Experts of a small language model.
Size: 12 layers, vocabulary 16384, 69.7M parameters.
Experts: 16 experts in each of 10 layers, 256 SwiGLU neurons an expert, 1 pick a token, a sigmoid router.
Below are experts of layer 6 (counted from 0) of a mixture-of-experts language model. Rows are named router (the router's row for the expert), gate (a neuron's input weights, with its number), up (a neuron's input weights, with its number), down (a neuron's output weights, with its number) and show model dimensions 112-223. Each number is 500 + 25 x the weight over its row's rms, rounded and kept within 0 to 999. Numbers have three digits each.
After each expert's rows: a language model's description of what the expert responds to. This comes from a sample of Wikipedia text that the model never trained on.

# expert 6
router:496504513482507497501506526469490471502520532510503513505485463480456550502513489476499506524517517476485517499533511496519495442534493500455443516528506503480491487497518539486505512543489503520494502451492504494526466488495487512457512521466505522517503500490505477491473493536521507487510513509464511508447517495506498500482492463538
gate0:536487540496487473497517563499526511471456461491497511498504484500514506477543493474523516557512509519493452517449517539477472470528533497496515502514499490495482473500506568502503524475490490505530490498532506484520472487491476501532570514526459478535460501484480489533491496498508550463511481490574507455506522500501509485525536508439
up0:503493492520464479454486427517487469494509508520495572500463462507452513533511546515545481571474493515510526501515437419522520555516564518551486507515507463513480531487490493504462493512533523522549478486543495512505491548514471517516482507453502509505522443520526523531484486488534516530454518500524485541500453535507497535481527510500
down0:544493513499528488500497456470517478489496513499499507486502416537533506501480505484499492521448486494490512508502505514521532489540491511435473525494510492503535495525451501491454460494503464520478511489493501494500504494480456457477476506479503491499495472524534480527562498476500517484502463545494497465534441510484496547498541485436
gate1:472470521519496497492469500440488495494518493548450521503502473519523543554499533507491475479504498503476506454471526487541499508496469492495507483426448473465516518494495519499507514460472509524502461537484542499532467474503495499529545531508471496468489443485515515491496497487530484484510540504514486520484515501494438482486496549496
up1:472496464516465506502511521416513481549491517505452528510510517492509496500481499505518468502511477512500510548499479488511466482492497499484489474506530480515500483485472466510523487469534510500515468582457473502503543508487470477487537467467500496529498454501505493457442500512494453492500506501489513476499471507516497526530496489497
down1:547541529508474492514500529467478571496503528490495476510517527534485446527497492481509496486538488503539471532501517504458488529454503522490480497490525521518513517473529475492495458492543472500465410498516502502506499501538450509541513495487479534508477542534533501456477546519459541456510510515520519519532494494469505441486492485513
Description: Compass directions, landforms and distances in location descriptions, such as north of, Mount, River, km, °W, plus some table pipes.

# expert 11
router:472491493508521504500436518504485496512519481519518472503466519521518505491470513524484497490460486496488517502488499493517501517472541457504481519495477495518476466514513520511506490493530483454429492508475495520486564481490534499505493492472570479517461504472515484477550497457484519529489482483509508500552497524488474497506515467511
gate2:502455464464513505438537468491474490461480516476499496528512518504457506501512482496533516453526529477529510490491485474484509475497526508525493492490495528456497536485515503535523501454509530484496494452506470499515524573485544503501491509490434488481526477528450523495504498501519480521490466526498501498518509476468538463505493497438
up2:453491536472454527492484516502497512554490497526476462519435525498505521509498545527485460483496489506500492495523523511510487511474546519506488478446483512541513485494501508469503548504500504524493525464549478493472507496492478490434492500493531501506492497445503495522520530475521484498428497541512499464558501529529496530499502498420
down2:491517510502515545493449463492525508491495488510505529488529513504508499534484467474510518512496501510492502513497501515503479482508526494530485526502525498506530465506504474541481524555488506459494523528480530506485496493502525505490512499460544537485497549519513497498462529463497519519502495498525473469508514527449465498456499493517
gate3:474502501488494458462483503488496542522503507435517503506489526484499493456525537481516479489505484528483521453478493507499516520506476572451512484478580473500478512500472500514498498510498507478498517522447526506543505484483473486462504453525508465483503513492407518477514525466519498515486500470508489523480526450464463479471522503507
up3:508483484473464498452475503491526471496483506540524486507498485523459471514485487478479500508470488465503432484519521501473530505506485533521568525518549477451457511483494532537481497490530540514526515498491518507475533507498508488510501502505554459501501474471487511507514521482435524507518512456525508464490504530501547476502522469531
down3:486502510512497538449451487466453484475459517488506471513518501533522525510503487517537485482502480502480475502554524539500559476485506536523484499487495504519507503470481536518509511488491525498525513508468513506467478496495459456543503500527470521503501521500508501439467457497499508506483493460480474529478478500470481586552517488524
Description: Pipe separators, scores and dates inside tables and infobox fields, plus rank or title words in them, such as 0–0;, Sergeant, Chief.

# expert 5
router:506479496483497488507533497513536494467492524498449521488526499491456530458476493505527471532547458492492516502455510539480477494543490556508495496487503515500498531561520461472528515496478511508532512521506478486502464514517483491512461493496473525476542503530444514532507507523501482460478487506475496478469496445537493490508464502499
gate2:512501498491500446488533496498507491475518473502511483503488550510477504509511495470505492495523488506499511543464491460492481478521507497558495521497460505500511487495502477545510502497502525497514501558541494475525495569500491487505511514507467515509499516545500476478507533501492488503500532508516479500495445497525450515455487493519
up2:537514473467496499523521520523498499506472496454513506504495479506530483454514499516436504484563499487516487543509502512575482488531500569512483478482498573470461482540486493525525492514496459490484473541551481507499468521507493511596519487501468522489461499550515501531515500504444504483466491507495499507470498497492462498494523554512
down2:513531514475523497530529501476504464443533512512530490490529498499504500523488503490574500483492501501504492518525523504571506528522452449510512515484506553483488494483502536497481534508479513505549488474473507498523487478484479509503532534531479500525506476490500499539519499582514490465509527479485502514514505494461513480473510499492
gate3:510501478443528493501518491464502518472455514449508500501484517486515522496500513544505493517477546498466505504519549448473451492564526491452467499471503499502508504565474501475523479500461439519511508503482496517511496489517499575467486540503505487493494542531526477442566482501506481500529477491504482468508475499540495470525501509488
up3:591493492470488493511483451503514526498480526522529497499515456508488487509497504570465440473474585473502496469502525439490462512542511552507504503466509491498500497505477475514511519537492450490501480527474484456478496459511481514479498507506512471499485533502504496471552512480508516490500498526496460461498478478546477498496506498484
down3:494530498521523521444509457486490526496474522494516508533517519517527516517480510464533515514492550516487463554486498504468490517479472526467485507488506553453512526520496448480479532455535515501498543426518506526487543562491509500494492526484516496485443486522499546520501484525493492529501495508446478530506506491471500463504495535500
Description: Conjunctions and joining symbols linking items in lists or clauses, such as and, or, but, slash, ampersand, dash, semicolon.

# expert 4
router:517488496511487457481546476505504505430498496493477491488474477502456467526520498502517518539512509529497519512533468447503488513487490527504494504482504502474527477482498525504487526464510481541537481471485522498517477512502497493532525458530508524476483529479493507524465492506488471463494524519506495517495496497476537526495497534512
gate0:552491454536511550486517535492528481434489523478464515503506499500484521508483490454501506514518466516481502497524486470499524504488508496501495526501504525450542498474493475516504490555481493475532488485488495498509462541505520488509508490486503523493546501538503501529500501552550524493498491493490501496525512505488512459514428573501
up0:493509494500515510481529541530505483489512469544494537479534485513516470487464472493520511491526543485481503493495501497490497494469487496507500524507490432468500521516461463535499505492527538525523547523470551508515502482482465503530488471537507475534520486557501479474538499504495518545505493516493503566461498497509499522485504460520
down0:509487513497472493551497506502489579563490510464497531517512512513476494503484503440535495479520492454501501503482515470505485505484487489506507499434531437490489475501506458465505519515523510505502476537514483461525482512513503513470517511500534450497504506513515510484479521499518479460509516499507527531511568493443484509504449479497
gate1:501493495581499452500499454561533500472480529514502500502520519481536502493502504508539449512503492475496503545545509483549489474509487494522505492494466548506503436433485520500498497495511481480515519515443492501566507520471503505483488524521529494457474493469502539531486500531541518516469506502538495490492461504487522545503429485484
up1:505501501498498462448490463508555494479547487501485482483539468498571532457488534508484481461462515500522541517497505472473500488498522477523503503495509475486533477490514520498518467458486506497498525507553504515512528531433500495564482537500493510464510488498470491522511489500461472448469499501569465498455534479503508514479503563529
down1:504461464536517499493526477545509532500486503554496461512501509515497484481437462498476469489532501498482516561492509503415499506511479483508501470477463510500545507500513531568499502484485499522515508489510522503522489505447490525496457521505504509497506562494483459550516531548495497531534470451520487516496502482511450525507475450485
Description: Word-initial letters and nouns of life events in biographies after a, his or the, such as died, born, wife, p(ancreatic).

# expert 10
router:530510500474477529506530451550547479516482488491507537510491518494490523542519513542481532510506482499535488501512475493507500517489479491489544521541491497527480516475475513521477499501467482550563553518475508450515493525494457521481533502494495515493480519473536538550500506524468489495505488477486478522526553511533544508490482492499
gate0:466481490511500499509472487465490525546495504445494494499495525533493498511525515460465538518538460498473455504521502498481557543518514537502507474491490499460489537529503461531538512510513499524497503485484540507558475520487506499512478477507475531501516499495496467549536500457463525514519479529527533502484500498512539522507519501513
up0:501474506491527534467515530482483464464545486510475505521535519475503501518497525520507517495498501543551534503535511507486487521546549485540531527531528478498480555537483515510476549487506513518521536512542452532499516506486472477503512503538509559505504507492520517528492500495509485517490510528505493473517528454481541502476554501522
down0:449481515490479488520495512441512463460478502482494484487510471503515505514504507488540543481507539506485534490492536516488497485577512559506454512527539509488515489499437501492477498520503483504495491510538454504499511510512504492499507504500505522479516513532509474518502502501488494529556568503476520487504505507485527519495506486454
gate1:496521499461534501466499404496542521501477517527545475496514552501513542476489487529512481504511525539496503488509492463498526501507496530518484478491502506508533500463461506456504443462514518538557533492492445491487493490505505501499516499488504470492524520509580438515524506522519498491543525531510497509478486502502566548525494496509
up1:496495494508500517487485500526501433510513438518493474497517503501486494526490452514469468481495518512516490511471501534494489515494529506489495502539503497509501510499498546508489478533521539492516508476494505467503495499511504493464508469561526552554477449440497498526432496500497477502485517516503497528514493513483489513520466503477
down1:479520507444500522469452516521531528543537489457511495500497503501506512560487497451509503569489547504474533561488523499493517508465504513479534508506506475483515489468450513531462533514479485516523442494462504525493541491495540498469481504500494514481517520560499482503549517508504506480544490439477503521491555497501497461512488534507
Description: Short word pieces in the middle of longer words, often after a prefix, such as ic, al, at in Comb-at, mob-il-ization, mill-im-eters.

# expert 9
router:467529466523490484469512518498529513520482501501508504502504492481484498454546511495545486489528480496480473546528505505498527539507498464509562488504487502497512535484507519533527506484496490488502501519524520478512509521478540487482499517497479545508492502499460538517478512541508487511493471494506480495479493480475506488496486517478
gate2:553515512524513495513517507517503555517489468502456498512497476505545513455521522501522497513475513499485481510498461492504502499500474540486503495463474484508501508520513496560519520501492512484458501527505531510481492520479500518488548525505466506433498511476465529491498494509511487487485498489500552477482492446470492517507453491485
up2:479533523502498452495490498459504546529460522460526516500445577489512503507520472553494510493497427498446512485508490499459490515495503532521503528501522488526479503494512500480481538521538465479533472488475469532494514491498447518488522497493485464500511521519558523510514492553507537504447461507532500486467505471511488487489516524504
down2:523503497478528489500500507485499450469494488526498478498477504494494471511507448514487567491503519537501534520540508543503478537506513531498480510519529494434477536507487496493480459481539488544508487507533497512549503491493550510504471495492513506464449490505544459514498478493535463537507493501494542458536481465464530476529529526487
gate3:499501504465504442475502482497523434543560498538531480505461504484531524507500490511473458501535474513502516506503469460528524469500501507518521544491519502489489496478520572502497486518499459516506482526507500500458515500452523494496491483441477508479499511505484459520496469533479531500488497477474428509492500496518502482462499490506
up3:529489452516516490487505481504488510555469510513498535505519595507537488498515483501479513513508522535517503486530487482416465490542520534516505498479492560508493523549520458550462550523538495501508468530545503501504480490442451505506497499522503466461512489496485550478498494538530498545429466506474481454497502493504506537469434528491
down3:473522455512495497486507432500490479550524490534467522549505467512495486490463517483482505473520509450505487523493498464448493531502500513489496473492517540549440507556538474549520470516498519496490468514525487494489505503497539547494547450462507494494507505507497486520481484510509573483485513528476439488518521499481465523511470534536
Description: Articles, numerals and quantity words opening noun phrases, such as a, an, one, first, two, other, most, another.

# expert 8
router:418450512530496551517497505487509489556472475480508479464555510477517489517523494494487489459488487543522504486465508493482487514498486528494474517506464497510510495442488514471497458499487508439573506468537455499510517454538498521478498560509489519515488506512516535518492486509506482519475480479499489523486496533522518491530498523504
gate2:481505514498484465504520504535526537491510545514488541497484491433526506474501499527533467480526489491483496518498505496492538503498482457500485502498504514507555523518512504433485500502499496533525490475534496543515534515517465445503463486511485534508481496506491498522469504469524491506513494506499502484485493497467523487487464445498
up2:499479468447462528565533500494489497523486512488502560495497460428476510530520494528497505432486523498513475497505504505506486520537518450468501490464549493484445482530447452500474458493489496501470487487509477526497491491498491465509512495506499506457569544477508488478497503496539526510515504562498513467516444492499484517510494516490
down2:503446492577536447507449553535507514504473485472500500493500502527494499433484492496503462483514505498503507464493496499459516519485536516493493530450498468504456496492493495521548495476484483485486563538479499446485503510555487533446511511507525525531455466519491488521473510536479506534451503505485483514469505542456491530480494498557
gate3:512509520503495499504518481507461490487540541514472525500511483510504478509489524493524503474500502495529488503483551451479465485479470522523501503504489499453487500488499477518523483556434539496493466499477523493562513512472469507481561516502521507501508471504512490547518497505510487514543500512445511488498502517495513561467503479509
up3:525497558471501497500536499549491467512466505510515469504563512497534488544506553531455502493532497547541495512525518493505508495509516517511553529500510474512522537500493540505524513505494500512477495519501489539480546534459584456503492435503513455488529502478499497516492502498522461483549497493497481524504477485536481504445513502505
down3:499500485502464523515501499509445478512470541511524571495525482543498485508515457500483498486524530526535469526476456451482552444511498493501479518536482525496502500519489485465523509561494471461513498560496511516484464478507490483459517509506518504479551470454466492505511504505504490485484487467517494514490466492541480480491499549529
Description: The articles the and The and forms of be, such as was, is, were, been, often after a preposition or a subject noun.

# expert 3
router:490490495528458466532511522461511537494515508502476500500503499547505504471528503472550487496464518464487461536553493430505481504488444527500585424471466521473485510489544486516528533507482533531471515488518517519475491548491492456498533527544462487517500510537517515476509508505509505474516538536499520515480502508503524490513482509524
gate2:487537499530522538516534519523525503500504545432458489501465517524518500508443524448500463478506509535489493493491491434472502498539448480494501500541413450504509481511476475485469505518471502499500511498532514534502471504508497452468520477517512498504532470473468536487494510463488479483503495474529489549476483498551529479504452497467
up2:514500467487519460501467479531498508478477474519532532480523513485496494501493500513533519520560498493550453505496470474509523577504531512509509496508474455520514474514493524456530500523458480504432492484480496501502511509440580493446503548477496535496513524495493483535500508492499508501490481489525468501489500491500488518471571496477
down2:488476510540489503519525511491486501525516441443459475535544517458463469505499506482546458527504535473506475495484507534496510468481527506478454536450539464475521497425525531517498521535491502518484493458449527499549543491498503499532495498494461499493531478470503478467501528476512532497482501473514514482489490500482461480481523492492
gate3:550495467503500506533516522513506503483519507515506522500472504513476492506470492468511532477535495452486486479499499467479490505525493505478530486508521530507549471526493499486496506432490470509479491472514516453522441566503466450508502518544517524536469491467495492556500495506513497494540510511540458507494513495496539478509500421474
up3:491528514483501537501488526512434506525576492454483565491516523533506487506528484525479519486479490465477524542555522508520507467459498498511485496480551466550496489503486517486517480472498545438498510478492527504505503503508535479492490482530442470492527475472496455502509524492551492485488477495509474498441491483427495499500518523523
down3:491505510503516517506527477566495520503501519487494493499505482501510459494553487493478500525489498418525496494535502475489475519460497516492474516499493495465553506428448505481519526511481492508504552563558507485497496551525499499523499464461454490516534504527534479531499497511511454493498510523505476505497500493529456489495505481541
Description: Word pieces of Chinese, Japanese and Korean names and romanizations, plus list-initial hyphens, such as Hong, Shin, Kim, -uki, ō.

# expert 0
router:512505477487498486504518491493479514531471509535540525507480456477509519542499459523506480534513556510515480494459514535537462464560489527487494510494503554524503473511493474492510458526510464521495499499538491495498443496510501434486477512475475479481523486524480488467473497544528543541495463492507492503479514526522475526510485543522
gate0:500494469476474537515500454523494527511505461487489503509519459530441475496533501467513432506520496453486498520440513515490466523492494518467508524498526459470546452520507484535516465518477466466511491490518496498477494500522469498504491532514525502460507496508496531531502505496492478509499493503537543504522452503479537500497501463499
up0:508503499548540484529514494526499512491501496502485469501494487502499516519469512515486524508498550509474518573503521545506494505506466499539506565496487498440496522487461450492516469469478495515512550532497463474499476478472467516493493496527515487492518499483504500519495507467490559516494474504504510474510551497535510505499480500493
down0:487510452512487514496522499537502491504498454483474497500510531508557535522510534501495507480485522497540504481505544510499497450516485516497495498493505486487508497481481493492475501521503489496475494445467538494485516468509501532522491474506509459461507481493443510514504436508474491488520526507519516501528483483518518492490533492509
gate1:495506483472523421488530462453471487491521498504485488496506505496497509487528506525491530495509540486503488501500495501500495540499549491472496506465494497528491492509517479505491471443509500579514469489500452504535443465485522504456487484506492521491512506554486513542528501536488521483496529485472526506496503477508485518495507527468
up1:495561512502498582491510501479539521494502512538508548494488537494515509466520536467501502499509507527508500488574481503522495490511482541527543546510519532476477507489483469501497465530500494476520501501498541497518494538503502505480540487516514471517507508491479516528500487526493509520485511462477502528528556501500528535493510575515
down1:537477492454455504506508493518506519507492539500495468494503559490505521512484514464499494532525547527501488511513499494494470493474511536507507551514473526480506473496494445522485488515485408476513442499514525513512476539530524466500518493488502519466473495513480500495485477455526462560545541488506504542449500514494455522537498449465
Description: Nationality adjectives and country or war names in history, sports and "See also" sections, such as American, British, United States, English Civil War.

# expert 14
router:445510532505488516523503499513460491520494479515553509517524545524485472470508449495502450479487490507477493466529508515514512469536534506491508475482488517521483483529473495485497496500532479469438495502518508470508520482516527490491510461526488490506519515501512486516472512466484543496472508521530507502489495536479423484475540506497
gate2:509508505503517442476481520468545508499512490517484489528488449512510523537496475467485463510506523461530498486515455477476517511498502550503494526520498527517499506474506558519529507505497478555488512508513552492478461458480520526507464480416512496522523453521482538500406509501500566485513499470478501542548547538458497466514500498469
up2:486517502461501466478496487515461559514486540486519507506548505528491469511447485541509526502513493553511500499507519520491500489509516506511558575519482479497507495522521500509519506466500447537505500522475529502526489494511494487480524488489516473533514512499515489508461510480529494533502469473497515504521521494516507507455512541504
down2:448497489523486500552495466504456425507469456522465510477520512481507505473460485524519510540539514503461526484495493485497490487521463493496512491514519507485477545494544515512496540479438504431544480506517494508500538500504511498492506489472525494501507475490505476482493471516524417490503489488492509448523508488502518503552468508510
gate3:523514480500507559482540495475525489462465458458512500503504495530542500485509538497495503496498501505482439470508479518503505488451495483487533544530501473505466517511469482500510466520478518495544503461486537570515470532491506444481497505450533511452511503472461542515523496485501501472501573453535452547515463509503483518485541500478
up3:505481535515481498493516512513516460483506461533505508491540488493539487515495498495556473502529497498516502512487504502481495503509507502537458425473514529514477488519521542447507519468483546489487527493561494519491491494482489503475449482482478445535503518510495505471484504534542506482482517484490479464534498499461583501517520524522
down3:495493554492504472528505501486523534507545476538486505508497535534493536485495497532494500478491508532411499488488507528498485502500582538484519499500516510522503493528509538480513524534498463458505467543501501438535469505499503473491496506559497512543503521491501524465476507527495512440528515522526527490526491529506518531490499445471
Description: Prepositions and temporal conjunctions after verbs or nouns, coming before the or a, such as in, of, for, during, after, when.

# expert 1
router:545502478478511564484516503489458447496493460500503539511527553475552491536510507449492515551492490504531519499457481517522498488533499510509496482510458486503554524466525505503476486511502508514494525522529467495516513508522524442497494484492492470508500517526522534480496490504534495503496488476520494498469491466475489511485488509513
gate2:514523497549466507481490547512453462462481445499511508514490475493502477532499529455529528486466460510477500494501458518442498486546503455495486474497474488481514498508507494474527525497512515501473513507527537528474530536484469500467505466508489469485527505490456511514516484469492462472492491472546518525503536511532478455525489520485
up2:483485510493496484504552508495457528467499509513499504523536474498544519510502503457483554475538509534489501507511478512497498510499509507515477463496510508475507480527493514488483500489457496503488504527523495542495460515473504517493519500502516492467554578511505525515487501540511510480543511479536487487468501498506453472516498525494
down2:520518484501491531514558510561505507483483546480517528477506488484477454511530493435499479477501513496505470487480452463442501461498500505494488472564509475510446476498438516489508524532521496517512537480505516483502454491516508506499498503507445486514520500502510472460487538478518486514491499504531477483465495495481527503588481526533
gate3:502501501523458505500497483500469473544499470511483517513466527504507513538509481469488527557521500496502505450513511491470475465495481539514532488517470513519517494541504481523524529469513491507563500469504493482491481544518494461537453515460511515519449489491535529487474507487444499499516545507500503459498516489512506511491527476448
up3:517479522453486508496562493456540487498487460493486514506481496506455493468490536498493520501475511471512475476516507490480493500464486472509490489490537521484484517480522482511511503516491514511479509434504536539496540533511556505483505500523585549463516559501480479524477513499498496488510467539501449478528473531519499509484461496516
down3:503477471540476494511531499542514528489492508496518587505456497502534525508473461492494466492503498528515490501500473517501461490515483516500508518492517497513534498502508475513513529526530514489507499512493529505457551514520555530516515535534500503483504499528495494453457496520509504481489495478490528511524492499483510503449508457522
Description: Verbs, auxiliaries and verb suffixes in narrative prose, often after he/who/to, such as has, had, took, portray-ing, prepar-ing.

# expert 7
router:526510503520449494479487508538522497523472491505508467500461522478510528501438554506471518491482436471460499510473516557488509497481538460499511530518496485515458518477516507521529446477507519460480527483481489495495516486462498475482475498560495487487453524491518509510517498468459496517475500500526498493553491505487483486481540481464
gate0:523492483533526509493467535476523523504512462473447497522503472500525506492491513515501501492578477482513518546484493548491473522492500479468492514525536511501486467472532463497504492467529525511504483501524479501456479513436484503484486515542503505474520471512495507476492510520455461512514497479504475526484496496509468516594500489469
up0:545499467487494554476521512474503539440506471568475502499493519488501501510522523496527519430480475503491510487526486511473520525535508495501525464514487483526502506484505490516525509515493531505559514426469525443507528482494487522505498502473509520521505493512492530498577501501438531497432519506528518523467466506504510532510438500497
down0:513507481510495529509526509527493472463447503505477481501488527528514490498525503481512486453478525469513523543486519499486505442544513469511536504498521534549519490509457512555527510458534495477490518486544479476544526485489502503500495499532471497510497487478481540497466496483505495495421518514446542513496501515477512486524486486473
gate1:510508503527472514487485480522499506511476457479465482503532516528450467525512507500523471526512450487503500512506494499514507495512496550478513501465544504514471516472458477468478542494539462500530503489455461527512486474495489510472547502500489473528466502514529514476491506486498523533512491488535514526497510485503492523492473471476
up1:518505433511459517506530503511500471530538497499607505506528484529519496498490504501498473495505558568565538462484497500510501514505475528450508533533483477532464470541486492503488466529467489471483451509527505513489525479492508529478510502464501493520484482515499516507513500464496511488501499478460483494508476478523500543494467493527
down1:485540486433473491494501499512511493478497478462520508514494511508522488506502457464519500522447508501498470492481502541536535496493494503514514478454500494476517512466515472498516430472495519504499504499517501571439531526526474473519490432493510503480494461484513524527511526527447468482530478540443468472531478491464553499478511484530
Description: Word pieces of Spanish, Portuguese, French, Slavic and Romanian names and words, often accented, such as José, Carlos, Janeiro, Ș, -ardo.

# expert 15
router:490516534529470541519514487537508481470480514471449515467490524515474466535538475537531486500551507515498475492497476548462537539508541499551483450537507497467518475446457500547501478516477513488467517468505504531509548506502493512504471479463516519514512519463474455475496509491503491533487477448471503510503444527494516475476521503463
gate2:496488495439487472500488475480531532489495505511469489510457493473473469481479498537523526561522523460502494498481499554508509502514499518526495451476505501512530501479501493522506494551488492471436502524500473497488546484507532477504504476485503439441511506467506487508514497501476441509508459480494520506495508478531490521497427493493
up2:552490504500502539538492521509492484498495483537489487501519518523512515576479512505476468486458543528503534522454509479597496534484527523510547472514442510511512555530501497463500500543525540485505476508500511514485513468529502492501448518482469527532504500496546492547543467512537462498456495527503481525501536483491472563506563534542
down2:503509528532450498472478459505503536492464503542522539442512502495486509458493449476508456494521474463503479529527419561500509502484472493506463489520505498511480500529504503507462485505491547467468514479476474516494494498516534489490519516505530480512498516504509487505490486536522492558463482507538548499502477530472464446523531490473
gate3:498499537501477511502502495504496542514508519452511495511500505504453507535521478576497548515505465504499477456520431495500508494536492470479492500504465508509496457495484503536475486548483527503486519525463519501500478539516583496537492471535517519547528524495507462496488529502539488507474500442472504493505489455540500567451458548453
up3:485510493501509464528508488500503491483462527495513507506473504503506507530486495506477490498463520475537498485496501549482484482514488533523479435490494449483519522492525507469510503470534491536484565497491534503478505502488493454529469474461532529465460509494514494486539505481504500552495521491523468502486563525503501501531498489505
down3:503496532498504477514528459496540501508507499469467486439489542497443494530517538506500482471489567505526505468521550503507512487518515496496499465500501488527497491517533457524507477493474503500500490485481596500510513505551495491521548530510514518492539468553529490496522502519494464502470504510497534519484513519476514504511523540477
Description: Periods, commas, closing quotes, brackets and line breaks ending clauses or sentences, often merged with word ends, such as ",", es., ing.

# expert 13
router:503517500507544518510519550502500514510533512457523528513531528430459476511476517488490568453519499529521502512440494498490490462472498492521512477508522471506490528530470461476514474526475513568505543505509494473493454500493512542543505473490489444503548525513527483500480501512509493468481572511495498503528488466477477541536502491515
gate0:503519497521470515494567487502510504513520506493464457501487495491499471495495517466521538509494443492494440507484501517500454497429463460462501481505457534486539510508504506525450498537498498507493495506505467510553472517515521460523501492488503488510517487518492496478484504513497495496496476516483484506494514446460499489488505486488
up0:466501492502541494473512514500452515520543491420475511508488509504516514457486484483523521503522466519525497499525515471493491531487463469491534549462469502488547508538513505521494475503496471503478503508550526546523467504505537481496507472514488549496513494496520532518495490504479492555467507506515535508470514505442515500541545493460
down0:498523523451486526487538495483524504507516525506501505496502512486494501485497499502518486546464469482493491484499492430488531526482517515500502505499501462500503528484477527496513464503439484530507457507512519514492518489565543505518494485520458477506478492506471490492486497525493453529501495518517463497457461495535503503439474463496
gate1:545465501525524540505532549499491506494524446506531510533477488469522499495516475494511526522524512502459467511519515491487500493448448477508515516517507494498489471528517520503537490483519500561500521543504486554534478477479535480474498488489538460524477537529472479525488497510515536526529485480489481499453477518502518531523519510485
up1:497513545515519499497498471480497512515509496491485512506484499523512514504499517499481482500483484505535512481484491528480485500514500552503460454495490427530443487480535479515450497492506525488528514470510510522482479520515491453511486542504481520533497498450587499466563497516503536497490469523488485503523547508484489547531481503538
down1:494499497459523481503540454495507499410489508507527463510489544521490523471457526446485483494460502498519508445508503561500513518457523471477469506485494501528502503503484523459486516531467499478473491494488509492546504499475498465518490502499506530516462499514484490488514518478505506505496563528447506523495484506486499496491488519479
Description: Digit pieces within years, dates, coordinates and statistics, often after an opening parenthesis or 19, such as 1986, (199-8, 3-6°.

# expert 2
router:533497522513493478497511473468523521474460505466526474492496506531528464492520486473468492447502520529489517472529549474481511489513453512475476505441528482483545489494529464491474516496509506480517435492497545534475460460517509530505487488491455544494538456552512505462493506492537454462549502490495494473470495449520475501515511513491
gate2:496505491527528488504522522436493523490527496495478497500496492523508475470519522451497455505557531527517498492551538511478510532498524487482522536479548534499527465523499533498535543482510519549472511519491503475512421490503502481496530525495520539488495483474500480475503485544496480497516510500495463426542525495463558503549507479512
up2:499497508619531447517540544503497500439518513509511520521431493503485467492473507444479515496515517537485500495463493503526509493523485549471540561501544487506541500502497513485585489487541507506480511498429476493477506520473487531543520421469492499460508518503544562503475489505495507504505493512449455482517492502511459523544454490489
down2:482462524481458515488491489546497507517541499500513489496490468487534482532518460467483510544508523525496536525494515517442504461494509486502495448478522499497489459473474485526499478520554467514514520487548502549479527531508513499496507518480509472514512472474530460523520477524487487493478472485515500498506496501418484498496503531509
gate3:505532492512494496516472499519526428513481500514500502496507575502515473445544500486518527456499534494495536465516531494512523471462526508504494495500547460478543500502504478547476472524497507548480523503507475492472488492524502467533538512520480526504483489503486486495507482495504488496524528462505536471522546500494519506500501434507
up3:496467478526533473507522475459495502539487487497486504503457440497506494505489496529461512486496498514525497539466505475523486497518501483506488529479462500516520568478519508497522487485508499503501486509503509441474442497472483508521498511499506502481486533493564543504547520509519508525505492523483499479484470482497515506467463478481
down3:527486511487442528521465528466518503500491524486444496429494502542537425488526518532513511536504511475498503483508496502471528522539469506486504500504516499501491514500478532507543468519539463492482505499535568529488469489534535511496525498497451518548471503483476556481470535506482514505517517542519518513491485503457521495489552559508
Description: Pipe separators and column words in election and sports tables, such as Votes, Pts, ±%, plus word pieces right after a heading's first letter.